{"n_experts": 32, "experts_per_token": 2, "d_shared_expert": 0, "tie_embeddings": true}
Below are experts of layer 5 (counted from 0) of a mixture-of-experts language model. Rows are named router (the router's row for the expert), up (a neuron's input weights, with its number), down (a neuron's output weights, with its number) and show model dimensions 192-255. Each number is 128 + 24 x the weight over its row's rms, rounded and kept within 0 to 255. Numbers have three digits each.
After each expert's rows: a language model's description of what the expert responds to. This comes from a sample of Wikipedia text that the model never trained on.

# expert 31
router:147113132149143129095108129146114066144143069117139144112179114101118122162117150082115118151124107099093119124125101133103081124147155154122166083120120096120151114116090157095100135141118136
up0:097129090126111144079169113141126131122171132099164173150106110102201126157161142126116121089138139140121135099117096091108103132187109134125115118130112106111074149102127129102124128166108128
down0:143135163131109110137141112134117115148102184145087127132140140131160110132092125117160151198122121144120108121131123126125137144105127081141131135112162138159171117154145119115111151130150145
up1:105164152134126135102137097190132136169113129142126096098125151160113117103132144148089159119129130126139178141096123098144129148091142108118138139091111096108127107100136138135100113067124135
down1:133158109137133110130122132118142148155150129095118186156166120124161141132144114141131183105130165162110139111113151125146172113119121140144125126100130121146122116138113164133153116157150136
up2:143140125127102143139144125102117150164127141107143100177114136101111145110122137119142152143172116127125140082135130091165130122174078135092120093143118158106124131121100104119152142121158079
down2:102113100136161069130128158149141128143092107161099137141083164093130112095111127105117081178169082135135147109106106123146135125158145111114098078166179142142141094130122100137139152113143128
up3:116106165104119129112123115096150083103127153115118134100133133122109150122136179076114143132131189066101140118101117160117155131125151137112138137121123130089173125114139145168125105107166138
down3:129125137126134093129094131134137132133106132179128125160145137160141205152090123107105179110128132160175098154113170129121167119116129127143132141127134120176137096138114160128142133095109082
up4:122148135100149141114123151119103132146145148131104097094142108087123149100136094091122089158136150103165141100122108133156101143134142131100146108125121130083116122108139093103120116131130172
down4:159127087134121133123141093122119139129169146109131182066129113137087146121111127108159087149102108112133182121160113069141143129107114145092164128151148121147130125129139148097076156171124158
up5:085127119155138115093117139155107146170164146105131120166142117175084098121122180109150135146137129075134110104103133155127179151129158122116095155150143145137109130090105156140148165098103098
down5:133103100149106102134140061079135161144161136127135138178115143131144151147168127075114117118117075155120148104126145122109088109124138147086124154125137138102114118147119122084150132134119103
up6:113133154131094112179110148082109076143043142124149172139152165103132151092142107156135102111122095142129119120122110151153137123152118117161165106185119109115157132132131132097118129123141116
down6:127169069102142166152107132147134128175155145147132163127113165152116071122121111127126166151172148108127180068169144101138152119152111190149123121128113096136141137097123109081070096156131097
It responds to: The equals signs of section headings such as ==Club career== and the line break after them, plus breaks between paragraphs.

# expert 16
router:141166140152116159155140165106158098119136146114167132100149109121134089124151170197122121125116114133149138155110105152145150129131098162124150116116105120158131099152121087118116110118114127
up0:084110152113127156122162123127130143138119148125114129115139155155134082140169138092175104157120138163155131129143152128124065091145148134112121111137139088110063164119161119117149136131158140
down0:097160145144165072118171107152100126092116121170081163113118147138105108089150148134116120113089147126091105159153145116131129146100105154106125121148135120162137129149124094130129117109145075
up1:119133110129130116129166122100093091174147183116129123138124146142130102147136119136166130123115187149126145128114146093118118108100106152167128126143108139139166162082146123168153070149162099
down1:137148135158107113087117161122146137134129136143100137139177176146112108141157142175158116119154175121127157137103149109137134123102104063109154108116153130153131161096125101148117092148128148
up2:157136182133125071110147167152123121111125108149119164155120126116130100111134101113176171144129164155118103141167172151115110182121148136091106134154159143093110134176098196132165153140114198
down2:122119086167148138120102153136115144080112139139157100137153080106128159129137142142110111142124114128117157147143107164178170083150155121179134166142140140142100136107077091168096128119106142
up3:106121099122110136119172090126103154134108132135099080101114109130137133088152103128121095087174107102163150122114098109090149116121090130143135127162094131106142105111154139129118106103150113
down3:152127108093135157122190099099155100139143109126147134089147115167151123122073127143131155144138181134117127132141114100112116106158134143091130142163101165115111123130146143144144147162103137
up4:180116126119120124117136130132123097085150141164115145083135140105122128123118080151158085125110169115126113135165109084148159120140139127117104119170151145152128116146131132205102096140144110
down4:113134129168155097158159108147118127112137079172132120130157121146076090123140132086114161138120168163153130168124094113091109123137138129150130119117127119156131119092115135198127112110141130
up5:166119128164144175093131116136132131087136100133141132098112134103135135165158126079124073110154142112133115130136149083106116135137108122122133114157102122113084140102139139153137171110134106
down5:119120117117140141131124102182105136148097130103114152144040136102094161150086117051117132080139121132109120149194163109170139127145126147157111128150109123107185130088119131107146121143138127
up6:103124129100079146106150124122119115153101108160150093123123138137130107146122101177131102149130119097113149167147130137117103133140122121115144097137135098168128139078097105129133115094107138
down6:111143125091112158122097116161120174135119131157140159118119135119116116081115132128106153093128144105108105097124117182093113207136109118100133133073117169119126156116151175179117110119162111
It responds to: Digits inside large numbers and tables, table pipes, dollar signs, and infinitive to after verbs like designed or help.

# expert 30
router:140122128136111120165121140091142076147124111139153126098170096120114096103140154177173125140125120117181139169134144138151154137134091129139152130123099128130105083140117098137123096111125127
up0:122110124120131144194118115131142099122112140088205135147153080136141122139171120151113138132129142106127166143142106145088128162133090147101093130125155110142137140158119144137100111124140099
down0:152119156127083129141157129136131149120142107142149151132128186149153100137130131148162136145157134130138163106121144133151115157122155152121149141154095110092155167146060119120112103126125082
up1:118094149119110165162138111148157154144180084142158139110129127102109156181116132136119089129161122131093114152139146155101094128159120154061165128091096169100124095109126106135148129108139110
down1:136081171120081106142127136099148136155138123145137128152112159110095178104146109182126106117135136142102153192106141148146137136178152143118097148138137158109110117111074151150128130166117178
up2:110098168131103131135138148130132128110162128127154176153141114172127125126124151156111106152094138083142153145106104106138144126155139102130157167145139143112137143113128140162125113117158166
down2:153155128121143104130106089118129133122143170148105075117141122143124144196137149118118109121128131122150107117146128137122122134110144134145090112085119099118143104142112130123052084140128121
up3:064109161155154152137138144138138107060116118130139106118112120152096158094155120107161129110137087145126126150128086116132124122064150126133121144123131094145114127123128173117162131171156153
down3:153156146099122115135161141117130184161139113111152087135070140123158151132140094117166080122106071117074140052117119148162138133124140110144114100117079153138141142155116112097119139132146162
up4:114118122069130157122090134083123140102133112107114134137170106167103125110153097124110128129097133132124151135141071090127123139144107125186144118101107158105133154101155124137108115166167147
down4:144115148133113148159144140139163127125129132140091149117120140124127129105140160129135132156150119117145143073093120122093118101149137134147164079106147109122105114134124114125136094173122175
up5:132089148120130102106128136104166109123142182111147168113119137109122110144144130145104136129107131131132150128102142109152158146122103111149133135143125144057097113154109116097122099146159157
down5:127131152135130122149082126130156104150126096133131126167151145135144097095117144095127150105120144121158137115144116129160127127161107124134120161112060156104143152126112155108147108152143127
up6:160159103138116161115140179142167145148135138115167133128116164137143100127156154131102114148116124090127103139084102122139131119135137140124151113084168134105134074137132135118111113123126126
down6:118141103157195155123139129123116127149183117115124123129069101159143150101096104107123115131160113122115136121110128115129115134127174153157104118078116156116171129177141106104120168109107130
It responds to: Plural people or group nouns like students, people, countries, schools, plus final digits of years such as 1988, 1954.

# expert 15
router:130140103110140123146161111128132117140144129158161114133124162101105121109092134117138114110153134129131122156166151093126121130157096169089129138152118070158117129143152108151134150104165106
up0:115124102125131129173115120103116134127103160096148154080134128148163110123118111170118129150132126140093124156176152128097165132155125166149111169148116113128116104158140119113144102184104147
down0:116123133135105080111092133162159120102106116134116147132111152104142151114120159098097131141117113129153090093104183127110138131171137101097157147123112128153158108107145120151081163091106132
up1:150120125154133119099155118198133119131129108160175095166114128098173102122138102134099086097095122150147107134163138134110103123101099124128094145103136162126097087099110112178137087136126138
down1:114113127108104158088109117145150137130093176115132115128166125085116158095135111126149139174138144137129097119125124126132147109143096139129137162119109109103133141163133109095130122128133116
up2:148105172138126169099147144133113148119146155153126111112113053121113136094121142148127091192136100131138107145117156093168134092136155137095118099107186119140174123152122135114125076128116088
down2:143112134097133121154108128136140093096103115127140088125154140157155179132150118101127130120116122085153121156104136105111126132168165098076088142128155083144152113119127145117166165107117130
up3:114110151115110132169144133124079118084161134139076134159127129153139098145127114160164118121149090089109105159132128149186131179120141092153126134139171125118143141088119143119184137145150118
down3:122132119130118135125134174110129126150140149100112105155129139158115126150101122130134155175121173142118171128138100171112123149131137156126152110128108096119145095102128146131089107142113120
up4:123145111120144103091132124116142143104115101116116117124131141098086105128099111160091085146135121149108149133108070115133104106113153114084126158123137154096106139097161134105104120121133155
down4:124164082128129147070129097102132111125108128118122123074113120137084111141177130145127126088139124138131145069100114137167096130128117131147167169156098100120135135102104112112146165165127138
up5:148111104138084121120118088090163108136159135142116146152125143158176098136140143126083106082147132177130152149140120131109118106111124136088127108104093096154152094145119167123128086104139158
down5:117089135171139142124113111089162156119099134111155138152147118127150143101140139109110094145140085104111084150165149079121131120124183122099136121137122143136137109139133139127172080106150146
up6:091126148123090142102106140140086138139116101149177107142159130115155124097133125107150113133127125079149158129144136137138086066102070120108101094132133129121149151087127122155078124123177103
down6:142131161142125163113122117132144131089153126092128101127140115108133136131079135142108134106141142141086156136150178111141134092133132109151100080111120126112153126117134123155118152134105127
It responds to: Direction words and place nouns like North, River, village, plus syllables inside Indian film titles and place names, e.g. Chahta, Tilak.

# expert 27
router:166164113116080145154128107137154144121090114161134100087143133109086111117139118120174129125120135141151168120159125125173120137122096153112121160112158128142071155071105147160115124148125101
up0:083135102091135129134109148151144150117106144116128128049145120155146152115123099125173125107135148118156121123144083097127131157148131109095129112107145133108168144135085091079109114147126106
down0:154107142119109119127125149101150096133130136136139124154163137126131146110143099118140151111153120150128120132121089131137137138127133068150122130140137129143123080157110131178142115159147142
up1:159103124113142130153147102136101149148114136163154113173115166129100149142140135101134120161142119124141152174169138100161137162136105145162104082148106115157128139146134132128139113090148153
down1:116141136187115165111144123135142128141150093139096135064125187102128145133131081141105116108138142138119114125104122165098112175113131123140142116167101144139122139102082127135138141098138086
up2:165097143127081133174112102159119102146148118107093169126103162094115156133139155121098134117116133128158170105173129136114112129107127120154122112117163115130144125085142123135119116103066124
down2:181109118138153132129136090093128081149144145107125119147107128152163113107099184161092099160119136126110124113121127129112143132165135146182116104127119174104107122161116128121119102120138168
up3:140110058109106154106113104110089146126138199125162125132140108144154114103143155108142122111145127149126173122114119156083124091149158108110166128158104142071113107122105157136116102130133114
down3:163112144134108098101130147154110128152150108116133134137142118128159094103137139105127137120096148098095138146162154076141115123153079134133131134116140146126131140114129123124116115138145160
up4:125131178108117131123130129123126136140113138107119154164123155139118112117091116128142112115163112115089130137138107088087131146118101123110077129094153129139131125134153095119065151160103175
down4:103151091100149151140141151132143132168129145121131151132146131110101146090119126117154136149116107162142076133158137101134140162154128144131122087095153100157134148134139110115173078088115131
up5:108113108153103126155149140135117107125134140120109112132136120176121137169158136089138109140098094165102146135125118134118113143121119144131162118138100112124117145143116109166162142076085110
down5:115098118178152144114095133183117125111148117162154152158134170139099142155122136129137123175118146143104135159101128106106140163145127087113175147127155172139112099136118091149133160145117076
up6:116125135125145131118158125131127156116168137114150139099106126136160158093160118139158126144094113123120134098137163079156145115096157157151143157078111138129086137096127144121139146126138086
down6:085110123149064124179105162118125111155171180145142195154132113084160119137182087146138111135130133127138133116174151152137081084159148117151098130136151165150121150162107129113082116106119122
It responds to: Sentence- or clause-initial The, It, His, They after periods or table bars, plus frequent and, the, he, was inside running prose.

# expert 25
router:174132101108132097143124124166100111117103156112150136098128115100155120109136161131147119163165171124080092127133150144128149138081101098088097116117123111169164129123148114131144125135133144
up0:145141103122112178084141125120156126131145152115116116116103126114119108120071130156130101092102129108157117077113119136107134141143179102119149163123169148135137087118093132079090132125104132
down0:118124110115147161101118119122177143181113103094126154123138145130118086132163113124131121076132139123130113115184144102133137158098135107167162079157124127087156137080138092153138157163145156
up1:175109094081152119131087113165114108148127119147118132105121132160162134100121141136147141142175104109144119134135103141132139147094116143159080120125159135105148134095091145118099099108103130
down1:131128123127141099103111105148125111097130092148148160134123121140097078133092107127126168097102131120128131142137120099134120163165147108107137172138158153167132134122136148155160111111085102
up2:132132102110153122125110116131101133162112102132104121143117131092151144146076103132138154123147121104094101092119144149100126155121149137103097141132113141137112152105080115117122163150152136
down2:102143129127146149140142122179153097142113113144140113146102128090162129148160140157143123135118142162183108131141074076144113153147147065117109149140128086140144162140108075158155109116121134
up3:104090116094116109117162082110100161078143149175116119097138157172113102142119139101122148072144106127146142147123126061141145108104115104134127151148115148161094098105129126151113107065134140
down3:134129149084146145146133174118134103114136095134152133132141124109172126157136121141143164161112105142120121090132144134097152103147077103154104122116113125143102117130105154149140144152071128
up4:118120129086155118145137173154144109129058166097136096128111110150132158163093159138146124104157110130135104090115129110157118089140089113132148119137129158133161141113126111146112125113141135
down4:140123119114174142151090090161125161146144175148114092152078108087140096173111152099121116114142124119107117108124150138071125081098131121121104113100060154106130100168191133133125137155129109
up5:105152125088112130095123135130107155096125137136135089128139106139105137120125130068097113148137171121110136140139107135135183078126088144119118096127124140160154096104149142188092120120117181
down5:128113143152124143124152151126138099104120115112098122136127158113152137127124164161162106118141111139087129130119146130138097136127118122132123177096123121102091131151159145142102114152099114
up6:173136157109111108130095119175156117075102112101131118117110146104145109119096181114115120166089139165138116137116125100081158120155085167180155109128089114083117127128173175130126105086160121
down6:148131162128152111181103109148089121110116160159145119113122112144136155122095147103143129148141134142115164144155093096068125084150107148141146057139115163145133157142131120100137100186090147
It responds to: Inner digits of years and date ranges, such as the 9 in 1950s or the 6 in 1573–1656, common in biographies and disambiguation lists.